python train.py --experts_per_token=3 --moe_layers=[0, 1, 2, 3, 4, 5, 6, 7, 8, 9, 10, 11, 12, 13, 14, 15] --balance_loss=0.0146 --init_std_router=0.01 --lr_router=0.00197 --optimizer="adamw" --batch_tokens=65536 --train_tokens=213700000 --max_steps=3261
Below are experts of layer 9 (counted from 0) of a mixture-of-experts language model. Rows are named router (the router's row for the expert), gate (a neuron's input weights, with its number), up (a neuron's input weights, with its number) and show model dimensions 0-95. Each number is 500 + 25 x the weight over its row's rms, rounded and kept within 0 to 999. Numbers have three digits each.
Before each expert's rows: "mostly gets" lists some tokens that are sent to it at least half of the time; "gets" lists some tokens that make up at least twice as much of what it gets as of all text. This comes from a sample of Wikipedia text that the model never trained on. Tokens count by the router's weight.

# expert 7
mostly gets: " two", " |  |", " |  |  |", " second", " three", "|  |"
gets: " |", "2", "1", "0", "3", "4"
router:528500508472517459489521526500518483458518476440469495520524466488479491520530475468479484534530492493514473499524498511474469513500507481479482476531539537466541470494465495496518482519461558547463471518465525462469494453504497503500540508478516498541504509495467494486501498501537517488
gate11:496525490541502524479484502500486485495490459538515488471500502485513524413505480548522497481532501484490511482447496515507534488515527491501555528499512506531505513507493484516483501499505516529495522535502474496542523544474501470459528512535469541463453528481496484529546478492523480477
up11:469514458510494459496488526455491470514486473524511482490520510510522511448507469496531467497507475507531474455470486521485481532501481502492573535519480494519497506523485499496497529527499522494456513541462499490536524520487505455429529531491482526495473482486473484494508511515511524450
gate12:494475460501523517523515480563499500445472500516496507505480498501519472488483507569489493490516493498493505482466457506515534462522557470510503527501488497500505489476545513475552532542498479553485470456498479490480505519502468539468509517486494478495457502522506459518540476521496505509
up12:484465463496553478502503469529494494482468496504502504496465479535543435485476493571493502477497517514482493494488432489517539496525520499517495501517512495497469510503525530500507538550486487533471490467515472480471492510531472518485519491486521516493453521543502498486545468542496506503
gate13:505536475498502502509560514465521486489443461519483481462465488433464499487525479483495502515535507501488504485515484472498453524481528456464487498495509515464511501466495473504491469531512530458535500445520503501542525479469465504500499511519502486528502546486492469506517507524487477533
up13:479517546491511486476517521485517500500450479536508466477466532402500516531524484501488515538506530513516505495464496477481450507478511480472517499499518460465530526458515483498503508495496515489496495452519519503531534454496472469483474489503506483516517533543491495493510469494477460484
gate14:487493493472461476484529513489486506489481483543520516495471496467515493476473551506545501482503535528494536503472481468510479527520544510517502495497467502479504513461485489542500486504528501502523482516479515537510546511511450489518466480530541506531474560464531494561462487477503487538
up14:497494494499479523524520521533528513478493498503488510471493536508524487458494529514546498452485504473469517492484494480538512474492518523526532483481461513510486513474521500517501499503544494470521537466467486517508527502532438493510471513565474491484443541497545461537513524482489457493
gate15:513478491496525459449534465490491513532500461519487488459498519515515466538462526507474485506524489475495498505521480566570525508527513509548547491489479498458471499513478502502503467484489486467517522481474479511492507480499487548489487475500456542498473514482491520498482545523493490469
up15:510473493504522484484498474492513495497467476516481487468542506487489454510504478470495501505553462459503523524550471529548511507505511485558557493474483494488436519495499490517500472514500468524579519493519520503518495507501513521479469474532467513504498516503512542526504527523497507458
gate16:514519509518508545520516527496507545467465482500501490529512530507495501496497501446472525514539503453503495491520462517516485501477531490471556474507514493535552500470526504493506524488473526519518483533487525500503512488515444523535503473552472511500501552454501450552510499486511485518
up16:475563527504505540496467528517457567470504486497468502497522544504475479507527481447492520515534488454527524531521506528513480447495473483470503492489498498518550492462511496461550513506486528532506493499480528495523524502501486558512497507517485521497548515499498470510508486493500499510
gate17:524494496469499488529496519549492510482482477569500524464451485490492503485507502534502538469482474483482543520477496500537539495519541519519485522501453537490504524482542503479531505478491503502483492502517470519525524509531499522474481485514503492417490533481513479553515453508512499511
up17:534483509473528500516501509528487529473515449548529540503492472516525473463503478516483523466457447520503517528456508476486519494519496508496470555513455536445506508503509501494517485517442506505485485500481504507505489485527519496464450472506510509464491497493526509538485497530539506541
gate18:478516509509482523489547496521497438522504478520544532498489485463487458516531544492497451480512461491458480531479494510503593471477535511532515540490532476509536533535500469478478487488482496504514481480499500504484503503503503493515503506525535493533495507454495506538521509487530498486
up18:470517516516484512465502517507487484513521517507510517482487428489493493526489513494488451460481479519531436543516513517480551478507543509522522548506548510501528520564487463496461503481472507492526517454509497495511493500533502443514498498491519505506450504496491506510502534504507488463
gate19:487512477506456498489522515498459483481495456491550474518526502461516472505534504484563496482498540494500492552453516510552554519449524520487530520525462485491522515476497520487482501495493471499524511535488493541505512535476473483468513513513492506507521524457508541501515513470510469528
up19:471504534510456505488524577492476468503476463494537501532524494493502500497509485502556527500499550483491481558444506530494488504488507486456518520522484470512504476538501520497529527497474495524526508495511489510507544560521454471441492501507529506522486495478486500495497494478493480481
gate20:535460451484479470504547435494543450539468518526565471481467471487516511498539511507519526485503546485503497506511484531485530517527511485501518501513508481508470490532520514524515498498502477471460522503530503467493507541507473454503470501508522542491474519492516471521492492470513490494
up20:477483512487482475492525453498546481542503509538516477468510470485528484493533475528489529492518539492517506477509488527502555504532517467511542510515514488539453472539497509520525493498483502486496524511521466441539503523509455468530470540498526495492442514514533502530493468509501489512
gate21:521515523485493513563492538483474485460543528487521537499518520510486470497548494526533535515491494470483496477491520514504503498504487528524518498494533511550468546504546504483519488496532500496505489518542519526509546437448475472482503498509537477475454496498503503542536492526499505491
up21:507512507499473507551479516482440485491526499509493498462508519521504501478566478486532534481517501468515457493505520505475487503476477514504510491505517448515441516486557508509540513514526478509529500514524522528509541473499451471455478495545511489503439490482501486535508510506482525501
gate22:528479473490419528512483483466445482496473451504476487498545529512484500460515498479471471472523476512487550523501502542522514430522514470517529482489486517543516500456505502525464500492516496504491509503496503509496511516471483467525514495524482528509518504519508444483485499463503491487
up22:520521471501452533504466499484445520486490460492484511501526536481494484442504507476480465461523467500489526512521505515493493441499506449500520483481479467567508501466526488476498507495511507498483499511475524515515504485517483469522536462504464530458506489483523446475481496474512486463
gate23:490427458499488523492537461488501504515443517469545503519484468528531487515477507547540478469552515487500510458499475521536522488520493517501514474490470505511502521484526511467512549493485539527486477525495485489503480492457504506550528524496493475517500497479465495501506496543524522476
up23:516451481482509529484516498536515520493444565490507505511490466468536495480483520573509461465513500450501508479529507476522543480489524518507510469488514484529491500519519495522504487475498520539482490480508514469455494500486498509557542506469523463517474543505480488512510480533502511505
gate24:502453493509502471513537511472477476496513472506518481470501502494476506474474459500506572510528457533521483492514502460520464539505518517504469467487468536502472525515496507484492506500522544537574518513492503510538530464547494513510509489533490518481478488523528540504481515493456477497
up24:512434497536514481489535499496505502534542464488522501469485499467473463490485460523488513496526470497511513543481498475529479480516544506468506462454531503504492491506506496478471466483514499532534502511470493517526480482558462478504500518564543491488508492533512549507506515501507456493
gate25:478514499490467482532507517489506523485510482490503484472495476474510473480520531512498472529528571503515516540501490533513495475476525505456493482512528491490543439526509462476516497519538505479450494477481526492472556512510487536479517496530484498490516553548469457508492499455517521507
up25:521468479517486491529526519497505491452539521491489474461476499512554483470509540527512510499505519509522493528521476488503495525523530529496503499526516462492457470514488469470513528546526533545518492458493520475504514505548495538506493456555458511461504543521479470494490522482520526503
gate26:424504454521510472511470492482543474525483484476478532501513499494492514521507530525500456443496508539513495495504497482528513492513508524540529518510491487492490527443515480527471493517523467478470530495482520452475522488503508548447499473504536505512501512485504458525510516466500509454
up26:422472463513480501493490507498533446529482483480485493496522484474489505507515511533490485428496508505494499516518489510527537447472516497541525543493516497489507515439507472526471482501509457489484535493485496452498505501518504514500475483487529516511497532474527443515551496479493503487
gate27:533529504509512504494473516517499486546449464521493530482499498477491490471470489523507552489438545515482511510498504499461464485480485481498489530474506510549506519545512484522537518507506475486488490521478508499485508459512436484517475532505495507450459518498530477486477522449457518496
up27:502499521520516504521500462533536469550483468523466568442498465479508483512471516499509540485479515507515521530517522476475471475484502485485472510533524525501506501522521505536560509544516488492505498509479492475491488471515461499510443503505496519464475513505538516474523519448505533510
gate28:552508467532532502500510532502504557487524447516484498502508495515535507463512493485482525511478511496487479526489533496487497494535504462461476500530537498501535483488496504471496476467516521490491527520511470499552517542507494510480467497542414497486492516473500442507524465494520496530
up28:533488463528503514499507544510483553489529479531479538520475492539528478451488511482506507472469545514505492535501496479481535464524500480454496481501522498488510492489474491483482510498505518485452504508508486488536512556509488527508470512505437472504484521458534424517497478492507519515
gate29:446513497480520467490493489487496505492499466503484528518498477510453501515487506489518532505523500514456503437526489489554515513469473503491535478480439507491501519492517539529559498529533516453518494475506527455485525510499495508505473570507511483457471508497491542467503502501483520522
up29:469524495500500497496521499493533488510485451535515513514467491463501468511527498511505554513499492526431492457522512504534518545460486491473517478479458505479514484479499518489541530523538504455490500456517554492495504474488502520496494536502493492465467524503494561475454476478491501513
gate30:508477457526463479511501477482521492519478484489535499499475532506498456504515536492549549495539547491465555483506500507483508549465543494501499525513513519506486508467490527450543521498463499479496504481482506492528524476464452477518482496538507507505483514432485494523515482503478495522
up30:505514479526519487508461465491487570537485463522476554510499484491505474527511544488527523517529588483458539496546501494477492519524533496497479512503524515506489477477486518471553511504460495435506516479513511470488498506504461499522501513526500507492489497497476519514494475487495503481
gate31:525504478494521484489531508478543447497514582492499505487458510487497494498507518551484480488455452498519489514503502502510483534560511505506490463485460505466533481470496490537527493496564485493496531503504494582521496460523505499469498488518503505480501502478492507498486537519496507513
up31:517489477522517497460524515477521500489467533473536521509489512470489463474498529534482478487508494489472487500511531539495521518519521463485471434524461509467499512473497496561521477500570523532480534474530511505510512511505476512424489510509511519494520509461482516491516503510480524537
gate32:471485476549531475514511499566464519490486507556498525511463503491517495505461520522489498521442507488514495482491495447524506534489494512507541521526527470522561498482502490497515502505518482525472498476501522499503518524539450491478541490489498461475496536536467463482498496488454514485
up32:486512456528525504526525499525467585473499479562492490508478509456548492499472494472474524510513486507536480495521509486499478510512508505487509490532536454514546529481480486497488503525513491525511502507490558470529523504525470497513530496503493458511481521522475454492515495464464528471

# expert 12
mostly gets: " al", " | \"", " &", " under", "i |", " /"
gets: " | ", "\n", " |", ",", " and", " "
router:501526503516516471487492475490515515546541512471495510537525468513470509508526462503467472515449481493461510496475496481488497461535481514520494469547470547505528491547485499502459506479522514444516472518470474506462482534479513481473543467496523510474522494546506502488449499498510510476
gate0:492480524479475525537525480528495477524489473537510507519511474537477497457550532543524530505516519509434478510464474529534524462500489476474557528492511481500543492496483481514514511529468501511496497477526498477504524526520502522518503476557495520550464516512504521507537521510513478484
up0:494466476462508526500548459498509484487501463573476460521490504515465515500530512464519502504496539484433503510499484519538524478487506484488561501490534489504539503513492508485533495515523490505460484483499517471486513525491532469513476486554501532523500520490496517494549517445506507508
gate1:525479514498488518513531499566487540498469495545477538469492491496466518478473504521487513510510495502466474487512510510521502502505530463480514533471505507506491522431571523507520453502494514519472494490517505508488505448526490518491514508494482487501466524498530501511503465485438462440
up1:541499527481515508479530518527522526545492498550508486520502479504476482526477472537487511514506488492472514473516509508491469497506540475474484575480516520503521526518536529517491450531503487532511513503490498493483504456565502497477519516508510510490468505523522547487533452502454474456
gate2:484524507522513532498490494480524487497483482507475477507538497509495518470484478489508490524488491480524476520468476495535500446528518532515537477521530487536553509545521484515493468501524543470522502508485514499451491502515552477530506461501463507486497540553554431494498498496489533485
up2:527474473501500520500497515499513495480470490495500500467475495512490513463504517474519477507483524513488461484488444485529499431532537527494538496500510470506485493534506524475517486542514500485497512476463535492515483518513500504509508476505457532511492539562499425495507565516482546470
gate3:525445489512485488523484476526523549514499469492410540513497515493471491505492522491473484520478544500475504520524539504515509516482541544524516492497525512519488480494511499515551493498524461513508499504494498502467471435495479494446473520516481484505480515538541460493482524508509484500
up3:515453494497504485475478492546537516513471482477455526509480490503508495467510578501481460501432546485503467509524530482513520506458511523501496472527541495508497484518505490492529476504528451509512523497475522506498471465475481486449478499495497498480486477477525443517456501510487494495
gate4:463503476457508542490512483542498523519447475517486463540485502458500453524536476536541491523473466499478528508479531485466526492498518502514511514508520515523514479464528497484479495499509478497532544515535500509471479497509459531526496529521540499513528514494549515508494456469475458495
up4:482484504511485541499500511555501517479444497501487471539482491487479458492504480500531476503461479475500507532509536501464494506499482484531497532483506538556496500483550491485488514480501482486542574483541476482452519544501472510520512550518511500466509515514525522530496475483484476518
gate5:522537472493507494521479534509480496540505473480542519492493497510510501428501502498530507466505500494452487514518508544503520470482512472474488467508489498474521473495511459507479490495497477481456522442544517487474555517485508533545476499498508476465513526544505497487527492537443472509
up5:520503472517462472524493536491515488534492484448547553495514500532473526459500432511526512454514525514489473491490501508499515480487508472461496500484520498517526489488527476520476542484504477482466481469549502469466530525491497483507475476517512494480450517556473480499517514526476480510
gate6:460519472494521514485501525504504520463520522508492508477506514523500491527532523546496499490507471461484516466508539507558527519515500544515477484484466519515520519510499457512509471506529498457530505491517496538497511522442517528529523560489490466466482497444523531516455471490503462518
up6:470520444528487469499462536505478534528500525503505482488487512508475468488545489514472504490502489493470517503499547515519512480509511509516446516494470509457504548489498489461452482480518507496530505479493482512515515508481492541515492573503453489474497512436536486527460505514477509533
gate7:458465512502509510487506498516491483497473444546455493473518523483524464485483496523491460522523482485458493534486470463527525500541535503547539500509501473498515497531487523540545514494525522473469465478512504502516474517515451474501471505512500462508488498540525471475482506545487539506
up7:481510506510496509526466553488532504512474501488477491505478488525512475475502501578483496509503439501461507503497492468507522483526525502527485529532471497463481498491497479527472476506544512465495472493500546511505484517481489502500494525506495455474504499521540488484410509565491498484
gate8:533455489482478479509507485540548499476492552477499501484458498468509471443513507495512490523480539495501521487467492504560506503450532507542493517464522444477458517477508504490463533470536479502507515495496492512493512538499537529511514493486504529524492547489478468543506486502509487485
up8:517505511486479503495512494514545519451517549440494493499495493505491470496501494474488485557473524462518490463483529542534517496494536526518480497466539472512486493497513518470459479470528504498497515535443495492469498526468536479530502491473493531506497545529508473535461492498481450497
gate9:510443481502490490471497530520488510472526520513469478521467471478536455447531529536518515452490485455474490460466474487491513496478513498455499495495468480517535505511466504458511510496502499450501508524512522498496520523523493455518518464519494520472481500507556544490485496471509486460
up9:496496466482476502529487518492495468478492513490485479514412476505520492460527534498509488452488516515464482490504510491522518433484506471452488464507476456523543465503521481469482503517514461464524494473514508527493493534545474481506531491545502513492460490485538518503501515503511488517
gate10:511497452520522517568497509537537542502502527509525534520510491498518485463536499503499487504501505494517554515499487492477509491487521498467555500498467500518506529520513487498485510516545483541519511467497480519465509511503473546447518469555518469476492516508516463516459521509520444484
up10:508506471550505487556494491499517525446520518491527530509510497492503492469528496513487515497489511487512529537512495488480508509481509471483534515507444522525513519517481464512503516474519506521519509472465474513474505500504503546466520461563503495460492508529499459533443520520475424513
gate11:514537509511527486480491490525472450507516486525520535504524534549515515460512483518525523519500495501446535456457513505512505483473479511444534537520467522494511450481472486526528525459488497543522513504498500513534478511505492473518539495538521529479471501536464519485473481484489515490
up11:524510499525510483502513512499512456475469513535510487511499537530500492466480470532517563468512504507487524456455482511516522479463490531453510541516496505516472479508512514502496538469478492514568501493559489515508504489498481499480538538563523486485472535484471506460517511495496518507
gate12:472498532525497507490516509492539483515509485536538551503496511494520498458505514508493517508530523523466567484471523503458503469481528522494517554485552493470503513470487496503439480495499487463514480521448481455507506483554463486505496506549508516517493507489501511557505503472511485504
up12:491480527508514528488523507528510477514500488534543531525503504455528474508456509495502505524498513513523587481461514491492475485496547515528526546502507420491506515487507495498492504521495514475511489506465511489508508471565490459508512471517507505537505496484520517554522499456496477517
gate13:490513494505509475523484516480518513518497512526495493478500512490510478462531486514467457470523492487498531508496489492535496491505532502485460461512499528511460595522485450480497501503521478470534426492508546554506508493487528473501483475515491453525521528483527505471527524489499496477
up13:473508494475531469544524510527538503495455506559506478467494525489546495488469491495489493500539512461533518499479500527515486480523485532504463456510476510495478496532515501492499521502483481493534468487456574507495514496521514487493516485510534464509482512499479520437525440484507476478
gate14:509496506522488491536569486536507462483501508500507521504482525484478463527492489527533556509540503490458506488462501525502526494530495449529533540472479500551547504506535495505534495503537473524490477513501503518477549508496493507478505497544537523459460509476493498492537496464492500503
up14:496468522521477495534529469515493503496535554473525496510501535453538497513493489521501543509493519483433475526496488524481526483543510458512532529516464522548558482535497460489515505504518498522461524536489491495452530501510512497485511473510523519450486491505501501527496513484497471477
gate15:520481503506468519502528501534530473491498510500490502529471506453470511539458490490520550484505473509492515502507471434559500487524483449475475489466501495478537471506484504509518522525449488518519484484461559484468479470547505454482503478499516473470499473491505485533480522489505488494
up15:554479490524450498480508479516482515516533471494514463475437491469485497520462498493535553458482499481518565506512521499529501504499505458521471512488508536488535464515496483502507491509457497490519547519479524464487492503484482471508473550509507520457518519488525520532492465476489496510
gate16:526529493541477466544523484485477513532491520480501513514490509487458443494540538495494506520494534531449531534476496483539509515505493494503513483526507545471517532479502496493498514519504477493492448545537451491499512508464482480509487483504474484490506518449555485501515556466506505478
up16:523531494515491468544537499484504501539498529469497544526495491484498440542514495501540514505515482487452526500478508468514509499548492477535500467534489521516506534480482526498553529522496499508470443525527465508513478485488476470497510457492518483499513502483541490487508517494517448448
gate17:534509478488526535542508493491507515510503511536488451537489477497508470482513477549477516481472512476515473476521559491488534478502523482505519498505544511497466505504466478517474485459515491513518494444474552483501499514529494550523501566489527470453466509495497506544498519511521491482
up17:521513475509514528547494485486513482520518520492494478508477482464489518481513483565489496513459496486531527495513535508484562513552468453508518499500517517519431522501488499526467481494526517520509461468480514495492503520513490546495514540486514443443472516510473512497483521510526482476
gate18:548515540485471558519505501540505457514497513515485523496463461504497528450559479539514504494485508529470530455474494496517508486490526480518497527514529508467531536489504494499506509473502488534532470464541499534478502484510471526517504528563502498526496509497504476502533532482459510500
up18:519489493449478531495504481548509511475503478542516468505479454499478488439563473515521513524464528519436539508506503538505539514503564499514520503494509504484522532504519482480494511498543528531470495481532505527499482489486500512506499494512529528484515529503514498506512534482452529523
gate19:541494535548511504502514503497489492531453491490489472541469506495498523502510506473502497483516516506468493498445483482524525542517504495539512544517487510508456487497523490465469513495482490508483481488467511521470533509471455472498500462500452506468467494436514483505492536445514439480
up19:523469507558470503505524470528472482542455484474529491522487516507505517533506508468516503505526505495482480478476496490490489532474486543537489515509471510517464470497521490462515504520464496519451493511493489456461519543493461481527474458472483507517446510477487504544495489450502458506
gate20:494505509497513497502526475565483521510504524487523479484479492516512538479524447511526472522522525510508544486488485553508498480486500501550531490520499506535553496483508464536488497514509521551471541495472491486453504476490504538508504539509468454486503531488482462521439525489479513492
up20:522482513499496481543501492524484495494537543479506515491436462528485524477564473511497486515492520495519501495498433498488506493547493467558488497517486501492581507481497468511464504531475489539516486483490513494476500520510512532500498520516467448495522505501490473492454534523498482501
gate21:502466458526474472482495520517503511507479492468468501484485495498516512466480452472508496507487485491505508501568491498481524487513492475459540529479522517469483472501492506548503477476518511480462474513480542453487495524553473515483517501495497442457476499518531468507530503498494452441
up21:507457464539485471494493482516515526487479499483497508488498498481472523455523502443501496498461510499529493511536464524478506501514526476442540520468521478421508467494493477510496491489499504498491498512466519471509494527546484508497518479482517481457467510525532453498557507479479469468

# expert 3
mostly gets: " ch", " p", " Z", " fl", " n", " ne"
gets: "1", "2", " p", " n", "3", " t"
router:481503488478470445499505503546534459477512535478519467504501521481445507479471529472511489510513464532485494524521456550507470501494504483509468497538490526480520470523472468448520508523504523546510477489518456502491462522459510502505524495482442519476525494488511512493498513463478504520
gate0:517459496502472533495507499516469473529476454516453482463529498561495492483509498483513492538487485520469509496522476512542511476533491485495500468505503489525464492483539531518534501524525508513484497463481521481507502475502499517476562477502534500461494543523535423497485517532471519514
up0:505497497487445516485522477515460510548481499521458493493515529530491465464508514496515524500484464505479527504545489497512492479543486508486484471499480492517474500512544529485573486515554503484476480459522493513497515473475503516451558451480520510495536514519510453475488521502496523493
gate1:550479507530503475523519497502453524489485471506507527475480521505472506459467504512483486458494482547496476499500487507503489537472550506514505496516513475440516475464531524493495497518544486550509484439468485504478505497476472542545480551489519477503497515494496453485466525503480472498
up1:557446495517488510464538492494445505489468447503528483485467508509489529475492525466499425474494496521543477514540522502524477510476499498497512484527544491486477481475501513474488481507504485544482498518497498473481498528441459499544493505504501520469497508518506477492472536466485509485
gate2:433525503486505469514462485550504518490484465485522483504459491515484473496480494506496531496519519528437508476525462534515508502476510527487465502505482500512479484483523497501482533521515524519520519475548534468470527501471480521542463494497495515459509550523517504495444455505538495487
up2:441522515489541484484461509538480536514523454480475512501494502523487463536468512472494541500487516551488509457526471521504511489494496527495495489501468518507511474483516503503509514530515510469483500476508514506461548504483470535552439500481501518442490540510485478504467467458510495495
gate3:509480466507551503513472498509488472511491519477466475485481528505487452481485492508463520516529491540534475504466481511494497458474515549499513485508498527500515472520476532467483524496465472476519511533479486520505482520529510490528483519489511480465545532522470501537535452442477497560
up3:497480464509538499514500520491500482500472498496477475460464555482494423469516499496468487515527527508506509501468488521524552463490507535474526470500478532466513487493497505488514515469462463493500484499481489518536474522518508501515502480528498432464534560490502472529516463482501486504
gate4:480464512498487517532537500532506499531445520481486496482469490498442504469456475512580529511511517514509495497537449477507516489443522489518523547509461538501526522504481507509537500506483496502490453454497526472471518497498456513522532484502495512478492500499532521503499519518488512517
up4:484500509527507499534532504592450538494482515472499493474463490489477496526491494521494516508479532537518482489505477489535513510491475478510520522506490549456533458510464464488499529478476444472502481458500483503481496477470492519537545498494477514475477484461525521521499522504477515506
gate5:503506514442489500484496534520528493498481507488547481493509541501500486508450462525520476473540508515476505484518476490512535441459553487479478524508483479517540497516537455488505503508518466474492490492487470479509509486506493413476494500486462462496505499524526486534483494487471469486
up5:505464496436500483465503552516538500476489489459529505509505529486493463467451463528532473465524507497438510510505491478497501448496538452491490479507487505508515503492510478504456487454504482459501499456473496489497511448496489468484521525514516494480515513513545491514477512514479474522
gate6:490499469491492504557538536508496443493495525544521501490440477478477487483500481484491506470505477502483508469484492483504479509462471468482485480481452535519477474501519470523513564512515504486570506496513460538484508510520472494528476486475480493465498525499486496498471483456482488462
up6:483535461476490517538538530517510472465481535511492472490474503469486506519523507497493528493505486506500495482487499438508478505487467471486493450508461527501496485477484475520504515540510471487558504488543471515467553474527456492525480478500544485453486536468490495517494463482489467478
gate7:480490493499515489452523543522517497451519458502464470456526520487507485530476491491489517508497447499525483490477526522505486514515531553527482500518482512502527519506498459502543488487502481438503496509447487549480548496495505541513498550480514478516493490511478496475531515451480493532
up7:483487501495485512485542560492497508483502466492476453450512526509516432513489494498495528538523495512502535483482529527493496495526540519519488475515488513498506516484522475524509510496467511457527477513458499543495580506497470533511490536484516471509471534523514480459490501480511458524
gate8:511495562468492507527523480488493528500478515538502472493517498478509512476485521446516465494507526525478507525508474528500521530488493459445523524470510447507481532496533453505505526528444450535476480468506500532515517493534510523533500510491514474507494521475523493524476515516483450478
up8:479488519520472498529492485453463509523480450518493484489523510538504477443479506467526516484541507528430515507498468498495526508496485474480529483487460494482484523527515480476508524515462472530478506457517479498466529483511481521563515483506488453526484505496502485522494489545462480476
gate9:530503482522456526494499481540477480512521452489464506508459487549493505460486492499544507481471453503495569493510542536517515474467513518517493546465499504528493474467522506484492511482483471487476519506471492461488539506487509513505440519494469499509503500482518435526486502492485508517
up9:533476497532470515508512460527484490512538456481462470519486492547493470436496468508535503509506443498515541493505537509501517455503520508495516515493505528515484535463501544501478497475493491521510495515478511454462543495512506502489473509487456466517462504498503444544513464495504492504
gate10:475502518506482480521462496512479515506512457497547512454475501490509456450479521516525512478483485507463478490470473463507517468460517490537477525509509511517467497519520472481469493453566489442497516519492485516529500528523524543500474472529483499465511504482559479526494491511490521490
up10:480542524504475511535483497476494510494497498477546459444478482495495438493465489488556548484527473527520496471494504433499463499447505513522519507481485499513470488517505510473506509471500465477529496514485500505473481530499516526504487502500512531495498502447549480539470478485468478514
gate11:477480478491470503469480518472493511503468460488524444486475526493509531460526510531443500465506509505503498476445493501508509474539527540500494491522518470505501453540492535492495502479538516488489532515536521505515512537492459533525530510516539532516524548497512491504516460544474509508
up11:505484454513475508486484480460523517519479465472514484514490521513491504424527463529495523487532499481497515480419490488518509457497517497462494499495499486523476471519523529506507511486537482503499487539506568514502504527509431537514533500506496476515497529509515490490534469512476485526
gate12:571511453520499525478522532503519505474480500517508499505521509507479506468502536532542489484461497528479542493536524495480469457510529474529485499471508475524482556475514542500490462517518482510503482546521513528478511495499480536525495486460462503516502511473481509473466507468462544511
up12:524497457551451511521507536513514514505487481538507525489519518475454504465515530537507526481471489500467513545536498510489501498484550490524513519483507452488491563468503502512495522492460485537477493530532449501503480446494499500485513445478515483489493491483519497494505528472475533480
gate13:552515523464524477504518508500522547510489455512491503457518498470462494539449456519507490500521507524451535504507531515507489516556491444474521472482527471491551507495492523478509498461461479544512514519463478503486461489515503500476453504483496508516507517472526498497490497510491465507
up13:513458487490497471525517543520518556491480462515515528467465522508499491526448467513534472500505527486492511441479481466517495516503498495532554525487517449502497496495491522458489505489470485517494525544458512507504492469557501493496482477483447497478511505483520491494529541510469475488
gate14:476478506521464503525502511476511456462472452510504491515452486537493466473478495518503514498431480529457515490502498511519503460514515501529509476493444528499503462493521491503529528483472502463521503493514562542521511491480502531500505527541498506477512528514528496528458467494467461510
up14:483489458496444479516488470508556463490453447521480454505475475518498456514479469480514552510456472519468509468469485497512522504464486534481498514523479499508535498509508449512518513465513499493537473508497554489520507514483491533496485493505499506493533502519508517518490462514445495511
gate15:497538498488494515517533475559454492500527515470439492519525489467515494489539464522484511474488508494480525486456532520512516533491504445465492502461537521464552503517478517502486496522492454485511541532498480498523507502545508440509532512490504503499514518520502493545532508503499495471
up15:502485469474489471503520472514487495509498502439476491460494476458506494470510453496474484503494516502463557476467496512528487501476496489512497458468526526480543521493503538501518490495461474460501578534478477490525492519496482470518538483492458529465509523515475496532507521469485496469
gate16:473512463535504541496488525564487473502485526512535510489506538481488542488483527533504520482472490496467481517490515464509498515511499514463550516500521529530530512544484467447495487492524504514497493540503542499484498506502506496510519500496508499466494513471573494487493529488435542538
up16:467587486483493540517516530534527468504521524508530509488487513520475492485509502522526547497500447513472485499500504459486509510516521526484494482496495484517532532503499498480515430508525518515517477508493524463542525496539522531503506524474485472466506515527521480463475491500462448514
gate17:520472487495511520525528539493521490481497518489543512498509503471494472489507513487484560468496485527473477411473441473556476487514508522513535466474517513497527498482551528486491482517481459484514485485511481489511527512490485481462522488535489508446470519499533525506526523500500508498
up17:524430511497514497476507481538533502500537524506503525507474484424496509491509558541450534474472493527476491439504459516550479507521506512468499474501504546473500490490539548483491476522513459490513483502519494514485505512509480488495512518511474485455512500517517510491508525501521517494
gate18:476499496512495489492535503509481506497499526546489463459508452482498508489525475492550507480476444509501502534519507486487502517462503493540489518516473471521513515500563484487446548454511496493472518485493495471513507526532437480473541477500519499562508504490537520509485487467478506516
up18:475482489485519493504555527497509497507481492536506454475516510476498485486480480478530491484501462515490530511480545469492521506468532504523508524536488472546503511489537512489461544462513505522503544501520481451508491543498431487491481439479500528483469506502531535487480464464492506495
gate19:483519438520466496477496433499537479487491527519528498506442509481481483508508521505495492531533521507487495514488506521508548503537496505488444498502552529512484449495499518508505488468467533451502472507524519457454478483482528506530502516513471497460529505505516475490550493516511504519
up19:465482456519496510482535486522520490474498535487535476445455525475548496532511509497529489535499524512513482472488528527496547493505535506511498519477547508521469470497494499517458495432463475524515522495503541476504504482516519502532463515498464494469505510501506487509512487549489448483
gate20:507481496512454493479533484503538554524437482514513498469517492485504516503468519498526479487482502494491513532488513530531492477476537442511545515505494522504501512510492464467541515522526497491535564490514517483563491502509457471521543479488499501429505499486510515513507510501468505496
up20:549482500483476537451502512495506546506495512492495481490512478469484492510462518475491525527462464469510534447469518501496478489503532497471490524512543513484536499501505497487534500489524526515562536500477487500540521511513503518529504501487477583437500509502539498504502507510456492510
gate21:482495487555466470485535466504530527520487508510495454510507516449526491588534510490495503513512502485486552473495480502521492490513505509493494545503512495504481503509548453468508530545515506523488483515527469468510501473530455483468490493502499444507498495516494548490501535473515496483
up21:510513451491499494517531503550577497492482489495510454519508531487491486515506485487479503503518547486460562494489492493527496488474519502473516509511508537540490519526544485478497479554515480496521486527515445467518515489509468489466485502537513480498501472524503542511522517510564490485